{"n_layer": 10, "d_model": 128, "n_experts": 256, "experts_per_token": 6, "d_expert": 32, "d_shared_expert": 0, "activation": "reglu", "moe_layers": [1, 2, 3, 4, 5, 6, 7, 8, 9], "router_score": "softmax", "normalize_top_k": false, "routed_scale": 11.6, "balance_loss": 0.00656, "balance_bias": false, "init_std_router": 0.0254, "lr_router": 0.00226, "vocab_size": 4096, "norm": "rmsnorm", "norm_eps": 1e-05, "tie_embeddings": false, "optimizer": "soap_variant", "lr": 0.00665, "beta1": 0.95, "beta2": 0.99, "grad_clip": 1.0, "batch_tokens": 131072, "seq_len": 2048, "train_tokens": 514100000, "steps": 3923, "dataset": "wikipedia_en"}
Below are experts of layer 4 (counted from 0) of a mixture-of-experts language model. Rows are named router (the router's row for the expert) and show model dimensions 0-127. Each number is 128 + 24 x the weight over its row's rms, rounded and kept within 0 to 255. Numbers have three digits each.
After each expert's rows: "mostly gets" lists some tokens that are sent to it at least half of the time; "comes before" lists some tokens at least twice as common just after its tokens as in all text. This comes from a sample of Wikipedia text that the model never trained on. Tokens count by the router's weight.

# expert 98
router:100145147119118156139156090088116142095117099119118132151113095138090112108103143074104137121138147163090128100122137115138171139117146153114154100098157096133116107155122185125115146126135109113134105152099143110087095137118132110134143083144131128124142150132069140098103126089115155104092164097091172096124098112150101128166108111158136100105101144169127122099107108103135161104137
mostly gets: " imp", " int", " enc", " und", " Mic", " un"
comes before: "|", "-", "|---|---|---|---", "an", "ro", "|---|---|---|---|---|\n"

# expert 64
router:137150116124123156114170139124151185126146143110136101171088139179140106151149140133112138139097113123168122148152120113104149129151093118118095160105150146140139123107118098149166085146137087137122138114073115089145120103133115110092141127098174141176148152131173136164140143126108166126104109084096186099144149135114145141099146141143126148120147159142117128126129146107162167128090
mostly gets: " Association", " Racing", " media", " Records", " Games", " Championships"
comes before: ",", " |", " (", " of", "\n", " and"

# expert 192
router:109141101131145157097079106104119114148145111134135141115153119132147137142149094155138085101132104116111132137165121144124156117084106121106109166146158138122102123147092140138085136134125123131156114100148106152138112180122170118087099144146130121150138069097109117146170113091121111164138158118089092104113100075178149105117164091140139143171146117138165126118112141156113111123171
mostly gets: " Washington", " Florida", "ansas", " Carolina", " Angeles", " Pal"
comes before: ",", ".", "\n", " City", " (", " State"

# expert 133
router:141152132136144064141174122163102133107125117113151138159159136135138119156105085079130140126077116155135111116117089092105111100131101109132089168155125144106131124122126118133131112147128132126151140120131090118131093174120107134130123103139144135170080105174063161147136116110128095108119094135170126166143115138132123177097136116146125116110089108094128083110155132169124133099118
mostly gets: "ić", "adesh", "igan", "lav", "mond", "ova"
comes before: ",", "a", " (", " |", "i", "\n"

# expert 104
router:162098109105162092121141164130163110119127145099124117097118187132143108161150119157096072112103119107098123108104166148108130128111108108125109174110155111168076121111165077155154092138131125117123137142104122132124137131110125155132158122151131121107151116138129153141165116113114100155104087111121061182118150133141161095108121119136143087121121153106176106134126140147155135108116
mostly gets: " service", " action", "ability", "ption", "olution", "ization"
comes before: " of", ",", ".", " and", " in", " to"

# expert 83
router:119124118137131136159124124091134113116101142139101098122119161113139176132085178074128145137150127120167073149179166113136146180117127107132110154161142140148159132114118132081109178121136136100104139143118109139131133139113087127140149117135128104126156118125099126146132117173109147163121125151146134096173114110161088079108121120145090168125163136125096159101143117123167104103097
mostly gets: " Ir", " Christ", " proper", " establish", " Step", " Er"
comes before: "1", " |", "0", "2", "3", " |\n"

# expert 207
router:149122153134105144142142132139131131086160104164171099123109150149149093096167123124107142110127170167134078146124130139154165080105137148103141104114137132110159153126127140129177147117133088134134127125088140080138109112135120105099143167112153087103159144179146118139095158180138093170129132131134135183128141097122105125143089125159149157098109111139113103158152150141129151131125
mostly gets: ".\n\n", "===\n\n", " |\n\n", "===\n", ").\n\n", " ===\n"
comes before: "==", "===", "The", "-", "In", " The"

# expert 21
router:094116147141106119100129086102156149141139126131099144114129119082183098108152098098105125162148135115116143161138156130173106146146161145122146135133139148142124127086160093087163117136132151164115138087163102096137138131180113159110093170139103096141152110105124100136087132103166136124148171139140089111167123116129156099130141142116085140128099116156151153141117158098120142160114
mostly gets: " Apps", "See", "==", " UTC", "ternational", " See"
comes before: "20", "==\n", "19", "1", "==\n\n", "0"

# expert 130
router:121183090139091140090123147125148181156146128104150135177138118108145126119140139137086147084132099106144114125123119099140143138148075105106092205113120153141102114111107085132134128179141161126132134112109144105123140090102145102104106122140131095139146110124133114165102102134144133151084123120126138133150154148157157114110157108120105111112174097139126092139099125164151148093153
mostly gets: " people", " members", "ians", " children", " students", " players"
comes before: ",", " of", " and", " were", ".", " in"

# expert 88
router:089108137102144141123122166125135147176102108138110130132112074128090091129141110099099118128157168186107095112129109140125155116162135149108168142122140147091151125148109138154121114141132103148146112120152154112106114116138141079148119103183089112134177178126129105088114135098119158132107181163091153068111124156126126135167114142154141130113133131147122134153110118107154137111111
mostly gets: " sett", " ret", "|---|---|---|---", " pe", " init", " coll"
comes before: "|", "|---|---|---|---", "|---|---|---|---|\n", "|---|---|---|---|---|\n", "|---|---|---|\n", "|---|---|---|---|---|---|\n"

# expert 180
router:145153076132102090138180101111141137139107093156148147151105115095147158152101123121126098109144109093147082103142112138116120105114086126133115100167124117148130135163107169147094130094145126140137126157113143104128157135103105102123155153120119154103134089145115171146125147132164146131164155090148091144175156093174111146097112087119133100145098156134118141099118120107170113099117
mostly gets: " –;", "%;", " —;"
comes before: " ", " —", " —;", " −", " MPC", " +"

# expert 58
router:148161119104120104148136122162165115112129151107102111151091154102148095143096101116134114126142121107155182175135091129102144115107110130128091181166145161113146144108113093155120090118121132116130131112164121083134137106157144107105123131111107122129125117137113133141138148142125113119103151108123085207154124144119098114092156118158066118140102086129133121130141103118099163177159
mostly gets: " Brown", "burg", " Smith", "ford", "son", "ville"
comes before: ",", " |", " (", "\n", "'s", " and"

# expert 129
router:116121128103154138123079142151134176136105145134181158164108104117104150123139101103154161085174121102134130145106121103122102115113142104117157141142175105112124096118161148148136143100168134101167140147101112141157106134142160134107137100094120149134112163109102114094108113102101141095174135117168146106097116081159174147160117181140092122147155112119112112121135124145157122104121
mostly gets: "36", " Carl", "37", "58", "38", "43"
comes before: ".", " |", "0", "%", "°", ")"

# expert 178
router:125143103115088139116138126124119115154132135125140147126125173128151148111089088111161098171162133132139127135152092126138073096133139137125109108109094152115099136137145151127118094076114104149125151159104101112134147107130132107102124168108096137102129097107140153148088157138117129108151167106163067181149098145134106127121121119094110097143099111146183158161147123133126091180149
mostly gets: " |", " —;", ";"
comes before: " ", " —", " %", " Votes", " Candidate", " S"

# expert 223
router:185113136140107113099104088064096152132143123102163160157145135180133129089126127142118091122136128084134152135135153119164135186146167176125106138116116115123095125159144111085107144118147105163118097136110112135125127171143098100101127146081104115106129154102126117113118142085148123129122146150137131156100108176117102111128146117125149124115123104117142106106138128109094087157169
mostly gets: "===", "====", "==", " =\n\n", ".\"\n\n", " FW"
comes before: "==", " The", "20", "The", "19", "In"

# expert 186
router:086140145141122158166086130121119132141159138137116163147143100122143132178169149103121163089102107122096102142099107137111112135139137102119170078125157158161131109106116130085128147112122140114157087127105117100150169135140161112104141149117138121116098158126162120147132105128091168146151099144086164103139141102075160111124113113136144141126124170159117114107126127120150113076073
mostly gets: " Nor", " Po", "92", "05", "04", "09"
comes before: " |", "–", ",", " ", ":", ")\n"

# expert 201
router:127126150148116162140115103112143144086138098147106099152184081122127128145147112107149129129124141109171135103156137123141149104126139164127095098116127093114140155123096148154096147106115118116138094145104124168175147135130134133183131097098091090143161148106099097093130117128140152096147139136137142121104173122140104109131115126084179125100092074155154155124183133107103121110134
mostly gets: " arr", " Det", "On", "Ar", "though", " former"
comes before: " ", "19", "20", " -", " C", " P"

# expert 147
router:122122153128144128148114152157138154133183134119158144106156141133190106139128081112184090134133158117131183135136124120145083126096145165137124151132144123124120149110133090123136124104140099158123125142139081089114159120152162095115122147088087172121109142157145103138112135126150125126170147116127120174098140118122111095120158170107128104114081109139180130125170126125095130143157
mostly gets: "ternational", " classification", "09", "07", "08", "99"
comes before: ",", "–", ")", "\n", ")\n", "."

# expert 92
router:134152114147152123146171118155152110095150164106165150118101143126166139119112099140175119135090113119138177105139135130124131099156141133125160134112113110148119159123171138093133100088129111122100147142119095163116142115166135098127104147095088144150107111125153155128119093155162142134174194149110107168138130116142189102078160158140098105127124127114136134124168124098103143116128
mostly gets: "–present", " →", "ternational"
comes before: " ", " \"", ":", "20", " :", " MF"

# expert 162
router:158115094110123137158083087145107160162140073124130095136138105100129122133138094107137151116113131150148105148123120115156158156103136151118069117112137087117157125106139123063144136119119112135143120114104114070163120132095130146120109155126131080158127123143121162112126121125116105173143154104091162102142138101173116156142115132141117162121142145176095148118114140111167076111105
mostly gets: " station", " Jac", " Votes", "There"
comes before: "19", "20", "18", "17", "16", " now"

# expert 99
router:166112143136137115145136125101112097137145119118179140129104155148134129135150131149183132122135127152129116100139104137093119141162155143115117103116074095113160103117149122133150170092127084095144089139084131129136133149164111079150110140107095145123163114087133141116138100148161172124165132141152165175170129160117116112126135140102120106124137121138130183173159138100094147158159
mostly gets: "|", " MF", " FW", "-", " *", "    "
comes before: " ", " \"", " The", " N", " B", " -"

# expert 203
router:102153138148169111140147123124123118108146110161097128138141108119087141131133125141094129112158119131159101153091119123148166154160149150116086100101132079126132162145137118110142157134141120099146087156163157114151110125127082171134136137172138145120143147102102130145145155160095113099160177155170145103124071127124118108153149100136136158129136119167080169117108134097093112093150
mostly gets: " adv", " ref", " due", " voc", " caus", " based"
comes before: "-", "=", "ol", "ers", "her", " UTC"

# expert 65
router:130096095148104126145128136177136146100112146107099114133111117115182114170150127117106147148144123071140163111137165138117139117078146095140156145134143153099133090117110119124137114126139170118163147112156123155127115098127143122160134152147129095121153084166097113102169105126148138118142135116176115151108172137127165159142176150075167117160109114148136091168123122150121117095133
mostly gets: "idae", " loss", "oda", "ids", "oma", "ius"
comes before: "\n", ",", " (", " and", " is", "19"

# expert 213
router:124105128109138130098098183092151124172107165106123103072099122183127146131127141153117131142147097101121102137133120107112133152106107148110095155119149142129104088106170090142159137120138140114135151171145132089121135113128116130098146114131131122135149136114110109072135124123129125169133119126150067132124157144103121137168157086095107081145115142104183139125182138105120087138125
mostly gets: " art", " fire", " material", " program", " report", " read"
comes before: " of", " in", " to", ",", "ing", " on"

# expert 136
router:144121116132100119141141109090112146153135124115088110126104130142176168099091166114117109133105110116129128115121154159129074107118114132136140087112101111134126161113161122137095106140125162152157165137154128144134121095133123071160085157080104126126167115170156145153135103101118081155158126144150138110130112143098138159165071116100137162114109109134175096126150142150132142158152
mostly gets: " to", " about", " could", " would", " into", " between"
comes before: " the", " be", " a", " have", " his", " make"

# expert 161
router:149123116137117140115099146150176089108078109128100142142127164132080111162100132123126118160131115095117068112113137130162132142156148098111103139140173129141140129143115068092124166147117163099133105095138158159127108126098111113149123122116163148125142136119117148091167107091101160113155112102135136111148143158112151114135129111098165095125144126081072070127139123142150104132113
mostly gets: " Grand", " wind", " Good", " central", " wood", " put"
comes before: "s", "ed", "ing", ",", " of", "."

# expert 193
router:098142109128132123121148087159112147124135123121138164101106120116157171133125159115104159129158131141143139133150071136108123152147108117127150155124103088124159130137102089120107146117127096093138167117169103104126136097087110136109121174131109136089177144165173123119092093112122141118161148084132143115145178129096102140130154167105120105123102162153086149102073114151116120104120
mostly gets: " been", " were", " being", " became", " are", " was"
comes before: "-", " a", "|", " the", " not", " also"

# expert 150
router:096177112142138117113174149134167154142159120145128141080089129128153120150129110137149096148128132127173074143139142139122149102098110115110105184120143123129095112142130119122088117163140076135157164139107103104123130128123146088082130111123097113136091103151129132168132141104135082123101110088075106151136130121102098097160123109157126127121152118087144125177140115160121141159132
mostly gets: " States", " Army", " football", " Japan", "shire", " America"
comes before: ",", "\n", ".", " and", " (", ".\n\n"

# expert 156
router:114123101152153118118176105136119168155109165131135145157142136116131153132132141092150123096102115123092132160121144123103085124135175123113143183140160127138138103130178137099119122113129144159170120168122141123131089165150146098149128118142089103162105139122163071109148155117151141126170154108148159088119118130169151102106147175151130142104151112090093116165124136151155132131099
mostly gets: "19", "20", "18"
comes before: "20", "19", "18", "14", "10", "22"